config.yaml
normalize_top_k: true
routed_scale: 2.0
balance_loss: 0.00689
init_std_router: 0.0324
tie_word_embeddings: false
Below are experts of layer 9 (counted from 0) of a mixture-of-experts language model. Rows are named router (the router's row for the expert), down (a neuron's output weights, with its number) and show model dimensions 0-191. Each number is 500 + 50 x the weight over its row's rms, rounded and kept within 0 to 999. Numbers have three digits each.
After each expert's rows: "comes before" lists some tokens at least twice as common just after its tokens as in all text. This comes from a sample of Wikipedia text that the model never trained on. Tokens count by the router's weight.

# expert 124
router:517510483552486534539477389429536550450599505456466453455377510510542468504508413521486479504447545474501379493422448415415511472533472482532524423325587506454516493520558495402510514420451630410521473567445448555530421501510551494465481538529459477492542481539492487566530553450595458521509499539496503474517515539496490515532441460516481541593554475468450581537563544503535606600513495496558517564542506414462460427476480416527468486509531420563460402524521449409458499432457434494442545505473468508444575564556487498555586552532524461508512540507490471531556608482494515476
down0:541470473501486417515526484488520440418527447481495511528454518481508494482512559542511500490421495537511460468521534535434540482638476593537470448587458530475536418536480567481507584539583509490449465608498521556548530507536482645500538497472475544608414392557517555518430575463501507380555520510532520560491556487497454571389510523442542526473580435554485506530440552512506412534499471615438367523515503474445524489511502467498541579578475521594479588510484511463515484509513459551565571444467605447488454503474467566556530510510555400536557453494445515442552550387525466489
comes before: " was", " is", " are", " were", " has", " had"

# expert 105
router:459466546482575467479453492495572541448549472434417542620478504488570613512539414474515428554432546540493487535491519499491445498522453500560495430480483440437579407492530505449427505469402566472493512570339393516505455449493535526543460436546491457482500402493463533516530493459553454471528528532496582487491486555485396467573478443463361471468496461468498489455534524524510494511536558423570513420492540405486497451462436481515502482531586478502465479459433479405461533535493587476512475528476509507551499550439417456507508530481477470572628459541480452624514454511426620449
down0:415502474466485548483514400503427497425494523542488506490527529454454485514438524518430542562515528509490442455456493533507504460602452490492495450580487472487565551526477500516520589471574541523538482449510571454517524592481450454418457439520461525428549502556501582515427556528466463461549587560533432439546505487533379496495505474600509451461447449428535418486468518522600510478554502524522577432514471620495424507517498495451481598483468440575546499509534495446508570517588459460532514467533570451393421480553531408455512551550545599433368453505447603552545621483565484468
comes before: "s", "d", "r", "l", "a", "n"

# expert 160
router:535530487529520535513498515557478538439596499428422552570549497552553476533589433540521492478413585504362440496489465446441535509513447438498550581469511468529472365468487516475452554462492531509543452523502456518552484469565578495497480542539520517434451488558527553550560572519478461530585610522510511478423538552458518502440440442481415520561485517462451516577605508561538484581533635477525550542486470462472437365458409498536473536466570476437354474473515481445480454457403510464531489491454484461455493524560434508594541563490463487458565530568501498543431427495544538458
down0:461445434518503491490445552502546506475455516591519458526465501490537504642533459519500476407530550521491409532502458397354559560474443505552494550485465514573487526552379514495497546498465465535501565613508474503571476449461486499532508421389541557432504615461570457562479454548466482442520516488495480533402474527556503403488509479523598500521500512433515553547593498423559440572519397540428501426517500510432508480452480520576438577452518431557492507467527495442512504417504559493497529512433539536452536545535491447534463570494528605484499605506449590451570438456541570488
comes before: " |", ";", "°", ")", ".", "%"

# expert 61
router:541530503550450516470513405502544528440583509512469473509451506546541487491585459464585499558508543583403487590498496439431519458497423436533578467413586520473598450473550457481403544490515616430485521530384488495583528513512509509492487524495493448432513435555513471483526500529510444535494559628433482432512482520514470418460423455425387375551401487479465620462515446538470605420487516493512491498515443497493454508487452476492525461481615496548519473474477523461438506512451511548469486561407517476426480505546571534512459470523509526473539468596445434554485605536518602519
down0:567511575522468480491518479512579433576529468523520458520467491534528510448500393469424507593535488525486533523535520503488515563519524583452494637569396461459435479523470567543526446443398531499504590561509469568506513407509503468623485512431418527554465502463524553608537444483494457498524541563459523529563452531466593507535455526549537482482434494433534478461492508596549476536430473403574533579545451529463571593454492569420532569544446463458577485573531520540549514608529457521431523501513542454499503435525359545506503564494597532547495586488527480500469478392498512519
comes before: ":", "ed", "e", "ation", "ated", "ion"

# expert 145
router:564484530542578590550516457552526479453570536408501461510461492562530527457540480456537512524386534545548425600441490400445448457588462432510511489399524425466494532471610485467486575456466625420524501588410463520571416497513630536428412516532503495425490476561468486528508502417554524508508496549575549441540480589498458510494470508519511502592482484498515507448540544545503574603550546479505512576577558468460470472427501503507465478511555444507462434524532482487489560432511487493610542524408493508401511557515513574587519488483511493486560506500431444587461560493537514425
down0:458542506548527561506498521474585482494493458552508503545471428521474380537515511469373581478540476538497571530486532456472505536535474570536554516425485488529531553498424532470517432413534490541550450502494526511554580533521461536432519400428452525482479496412410512594613524518476435424495487638480522342471424523513512502518619524477538434536507502450619447481513582596481447503519549507464540478425481505473540529548554534563591576556461505497425531478544506571460481573479545493549459530487559440519432522508436573564497477402536528453535545549563525408507461470500440535
comes before: " was", " is", " he", ",", " the", " has"

# expert 177
router:547475524618524548437530509507528489382579495494460513550505444499589531478567390495516464499462520561371492535499557444467539428492344564526551570467451538434535461458512479489508563490465599495524517598473494540539487489520522450493466420567520489456424416554500498467586534520544493572540564493435475450487443539389525457473470415534463513574468426509516502487547490475515564588467579520548483501548509476494524489452483402513492485441541575470480437489538475469446528493446487442467452568418480459446545494479560433501532492490614500491550521537468410541415450575508587366
down0:517461447566497504441570523534473466501515530521549416511488517645503565541513413492531486582440492511600430462559503444508396564513566522532417498530426517543504507427504465520650535468534457500482532561582477519519474427500494500568528495589558590485556558511500544484565399502496473468540523539495466527489580484562502420401561427539513523512537523505545486442443490523440508578513441451505457468426522471471549497457574415496480534439386490547503489558496617571517432561568455621486467568459530520491461471511501484553524439420488487481530506526468522506360525389484494573
comes before: " (", ")", "^", ".", "{", " of"

# expert 27
router:494487435554506516457473472575481501436554436420452532548458537560586567419523472453453470548479590572433460475483528428458434426599440503562547515494614482480560493473480537394418513514401566458572440540420433556510537468510518437468501496520507517500501521590407489497531484453531470516572514582463469467509463507473495477489483524507468509506566526377418468495532515508499538630590532584478545569537461487465454469454478553488531508536465485545445441456424452528441422412543578430532526511514417470441566582590478488487571402499500445428581502560446442569462508528508510521
down0:562579578530447409472469499485427532477464510466505453433425450545552507502491507463550499480484453429440514497383543589463426552430517510505409598446447574486564406455501545579478453525513514498474431458534585472519503608444536562530447518468524488576494493467502400539537541520549438541456521574525546534454533504438482517514484440446525492425517487548552440541466556584504612555498441549589536436452485479458466478524499508388567511521515469541526483449531475477435515539602506581503559492502528465522504471579472493470532449500559516553538344497443505553643399444534487476
comes before: " as", "-", " of", "s", "eg", "ation"

# expert 77
router:439543468545454514512491456503460552516503420440439480519458503552550543540514439471571434496427481430398473494503511529455379445528408532596511553401516460460579489514597443383458539439410536444549429542495429559511534503553565557454480375504495468473468438535528503526602503411538544538501642536534555522400545511531387391518527491487391516533491506472571586503553488529480490573467525529514534506532481511405567501438450479499518537486503471551497461431501490442472457442407477534518483483531513456429591538524429510503579461490434424511502512468469468511515496494491521413
down3:522495479523461541585536597495534510485538486501464402530559463482468406402490500489478520413477489559488458471544501562470603410506552454485512515473559524502460584551570448516544484412604495468458450492408571605445467427556544541472512465469514528547569467351508560486518496509460523545500438519443455578542486525513619510445527527571496481475607466499508508475477523565449526525483558534614451573531516500532420508453496537444539634474524507511530550573466452545464476573494493538521466475442466501504420562554459501504496465605558593478502487486539404434541553464512582388
comes before: "y", "e", "l", "g", "on", "a"

# expert 63
router:553627511538526557525511526587479488448436447466516448533464502484519492494585514467478485584425573547453445460462508375447514418611445511557536549475546488530524475593533495495520556474422553505578497555476495530508431550554537509499534528551433439465480484525480485557587484449555475514542537450564522564525490484470485457436467456461481465592522408469495613592504537538513529510648641599514518554545451496480511432445495474476517560511507491450411455465382416520480496436543449527482520444564479494427473539541480584531511460548574473496519584561401466514454545522554494443
down0:548555456536529561483511516526556516506418492429480570478468520472428537537521494567540526541558494491531584541482497497470530412449488461434569474507480421433548544550568504544524473495520423502429536556557431494432478493513593461498618395562525515466481550550469522498437557500421483480490522553489448547440457488580580462550536491463528508484461565522535514401498465467418503565508475556438560486458466399487451562454500490510536533560469523603585451429544498501445522567508476442414540453428464572488453384422401422450545500530552618442420479489407500526466552477521555628
comes before: " |", " of", " other", "thing", "one", " held"

# expert 41
router:517566513519575541572515506523566512478531491360444524561468431511532466441593468499546460538441519420464501622471514504529537452529359592529589438445442449472520444492523426440488596466470529483463496547481440582528462438507529470527472463480465523542490464493523451501535579462478513613537549528481509477473447500452537497473369456508484424550482510437491568488547560474521498562574577479524585518505465483475525433455481485539485514457588510547458471541492426443342585573465554474529507520535470436422540507585512493548539495422573481579525540576445459615465525467519540531
down3:488427556519440541512552521481481479556526591470492498498521510528444539510500588540543486621522502485490458461470456435524480446402577455422551553442555599438385561553541434497544481521542446524450469462431527514544568601566513426604527436515458501502465564462492398445533526483485517504480456485533443533483476551603397450530504515488462535431451479458473447494553556497444453472497529490494585566477524545499419504480473452432481425488542641436459538550401545479530379517604499528528489547543480580520491489575496452511474471448511556532451485531447513557626493506498506381
comes before: " the", " a", " 18", " New", " his", " London"

# expert 66
router:569587529559494660513517496544442473437546486454457517561497451548529478513510450529564457493436536492450473550465446465471497481613465508600475488417557469551535494528517508434463602504504645443542476556455422508522454504551488502525497460480494490563489537564381544544621536383541485468597529486457508471514542551534385473532496472551519512487466490504492547539500531581510562565588513480571541521606481392468465475488464463442488522570582497527507371451522483410493472472513484538552486462448468525460529549504506479585513474569570468544539509500444438635484516486540568469
down0:436497559444542456481535489501491598564523486542471449530501469481524501492422437516491530531485461572481511448442367492564508481575488572590542472453459489486578521462513446523560490535537445484485448419587543462516468518444529492553465537520396513411547529498419490445456523444517620522486393616505562559569394537462531497516407469443484485527509497512424558442418467463529563469555503439581483527442417546494586527532441497502438519510517539487574470520449497611431523454517522499499502520504532500527550552452572575521577558401504524589522489505503337525457600499435498487
comes before: " was", "'", " is", " had", " has", " to"

# expert 22
router:461548506518503483480479480493496502415558509461418457493475401571561616488509419396567505482441523473444504489508499471438500468513397478526498512462548486412601473573518443528458567452463600480519386595439489527572445536577535461456549536593455465529461493506450572530539499412555490494527498554480461551486496543416417460449442483549507527519453444437520546479482528490573566522549534599498542582600524438490385501459404508565476453494506560502381462506498503519506465436461461465514484526478465479498511634558531491469539416486448394499539541515448414557434514506521509418
down0:539420541499506458547563487492516601478452430513413463448550435527486432491470555470482522509515485479470483510520469467562503435456471499501458497520553413562632459473483514457518545631585529514495497401504396465513588531406555516475479401394476570502470473495478533520426472478565504491502411443548479542397513520532511541424502456468560511553512536560466582485510480468470511483515513463455508560546504479478515458454437570647600430524541547561487529489515497420601515471486490410565490486360435488516436507454521430525545493599512484507486505507556467553478605580518420432
comes before: "ing", "ed", "s", "er", " of", "ers"

# expert 113
router:526557481519505452551448527539529544430487441513517446502483484596577522529565479568584410485532446579488522499501511441495480471503471544562554476417590412524491421544542445521489570459426586394452510475520366553528541510486538506484512524469524547523513428531462534524566532369444479458502522537522473550532480583455458472507462404461371474518424499416442575502532594535545532580513498491521494522521404434519439473453399440626494539518545525584414420517509472377492562516474479518479482484494491494483627498512507457494479428492520516531505469547496464570486530474481626473
down0:540537502542453517480520542519465540574451462474504463501556494583587488419428495459470457513579513445481461525504492498510569357388487508542563538457463567549416494513533489500482457564497543482462512472586569523538458509518510484565492511565415485542472452508500533468590582493556535529424600507497490495486528528432539453616411448522501532515542449561462534465511469397490504455521488505597462551618479391464533576441453479589574416451538623483414539549495562472498495468536494553554535499519528441612458513514511540447513381517581492560509550560495507487498485524476380578
comes before: "ti", "n", "nt", "l", "nce", "ge"

# expert 130
router:548549498584571489578468484585529551502567513526515507557470468447589547503515398437508508552519527535436430568482508429524521491496435445497466539472488482491566434511528462519494519470509610491550510541447538514541502413550573499435472482539506505472414427464485502511589570504529543549468515558474581506487512536408471440394449452510554487530427482433527539552526560537476651538575593507486554516520585399480520451481510556479546551447530574465483440531536462358439490463461518543479481526512484475409486480492475509498518514427543491518581514531460402596479468611489661435
down0:465497469511508527601423596471483422493535568525500457570539499503537461400579490517534465546513461488477539567581452496449496501518505446461512547474440561555559608488505539517438533582500491449468567513461428585526426447570534437516445550602488472464466527486472464448441573524548470484495586467452573605464544507539630462466542492565522433491524535489408502628500516504488473498479434458571431559512539583576503568525435451425491538580544416475502526484393554593493481469479524498514541571488411486564587576533431540459500565505528582530439455529512445460516516447531464456
comes before: " |", "|", ")", "_", " later", "^"

# expert 115
router:559482481508529474472462525577534587341582484455497503525394516488612513487544434471571372525478516517502371577430522434524492506547416525607464519523566516504552383503602512501432551409492521423493467508462461554523532496585525401476504437490527514553474478549483484471550636516593443548548562506553462509510513527422525437517455427440445458531506487495493572504516564425544561510562584481541591599539451484476521436455523529532482512522505501502483450521499528499425510428504463493550491497457400467489585528563537480506460580418526531543557531480486435519508476481489530482
down3:501520493474418595505637518532452488504480453365558495405518519539469510452550524405486495519459479524522609597499571508587547545460459533548583489470453539514458576526508516465493461483534510514536491625471496446498535462485525505523496458492447415528504425555453463541418528514494569439496475490473514514469558537421402427540470524551451473481530523513471461581481560445483614401442501583489441497502448454552598495469525444442522545506555475512487528508572528511469489564584506453529503518544422580422556564461449450498560550566504489516434445511480351412486585595486543500
comes before: "-", "\n", "|", "  ", " Set", " Pts"

# expert 190
router:490563554561601495575474509551539516429541450382445436503444416515528492445569414484539486511461547424446458547483510522426527446552424610508529516410468443402513494498510460372477566450466491462472503574390426596524425420552506433490464516561476502524488409481525472484582531431485512539514484504506484457482448536493442419478417377501471529499432491411510548430524540497532549553532561528511550524588465429453488468442461483517495527438590516568427505479492472496420570491497531472584472505505522426475531546595464494500575469455519470582555534571432502569445533476501529499
down3:465535408510454491436338455559491549498443452461544511404522508370414479439580511501438519520565546569366539521485574577451552487523456445572555502500529472514428557480583492496447551534553474464465538483460444459543569566475491451596540465444445512433526582545510469518461523542561631478507491471525472502400516439431473471465565534530547429541514547476440410499494506579477480397510554578511446498569525548452525511509471412475546497486491534443568511468483498550516551504530474469585520503469532547465492481456605590456376453463525509491585493522489490520485483433539493539
comes before: " the", " a", " this", " his", " their", " addition"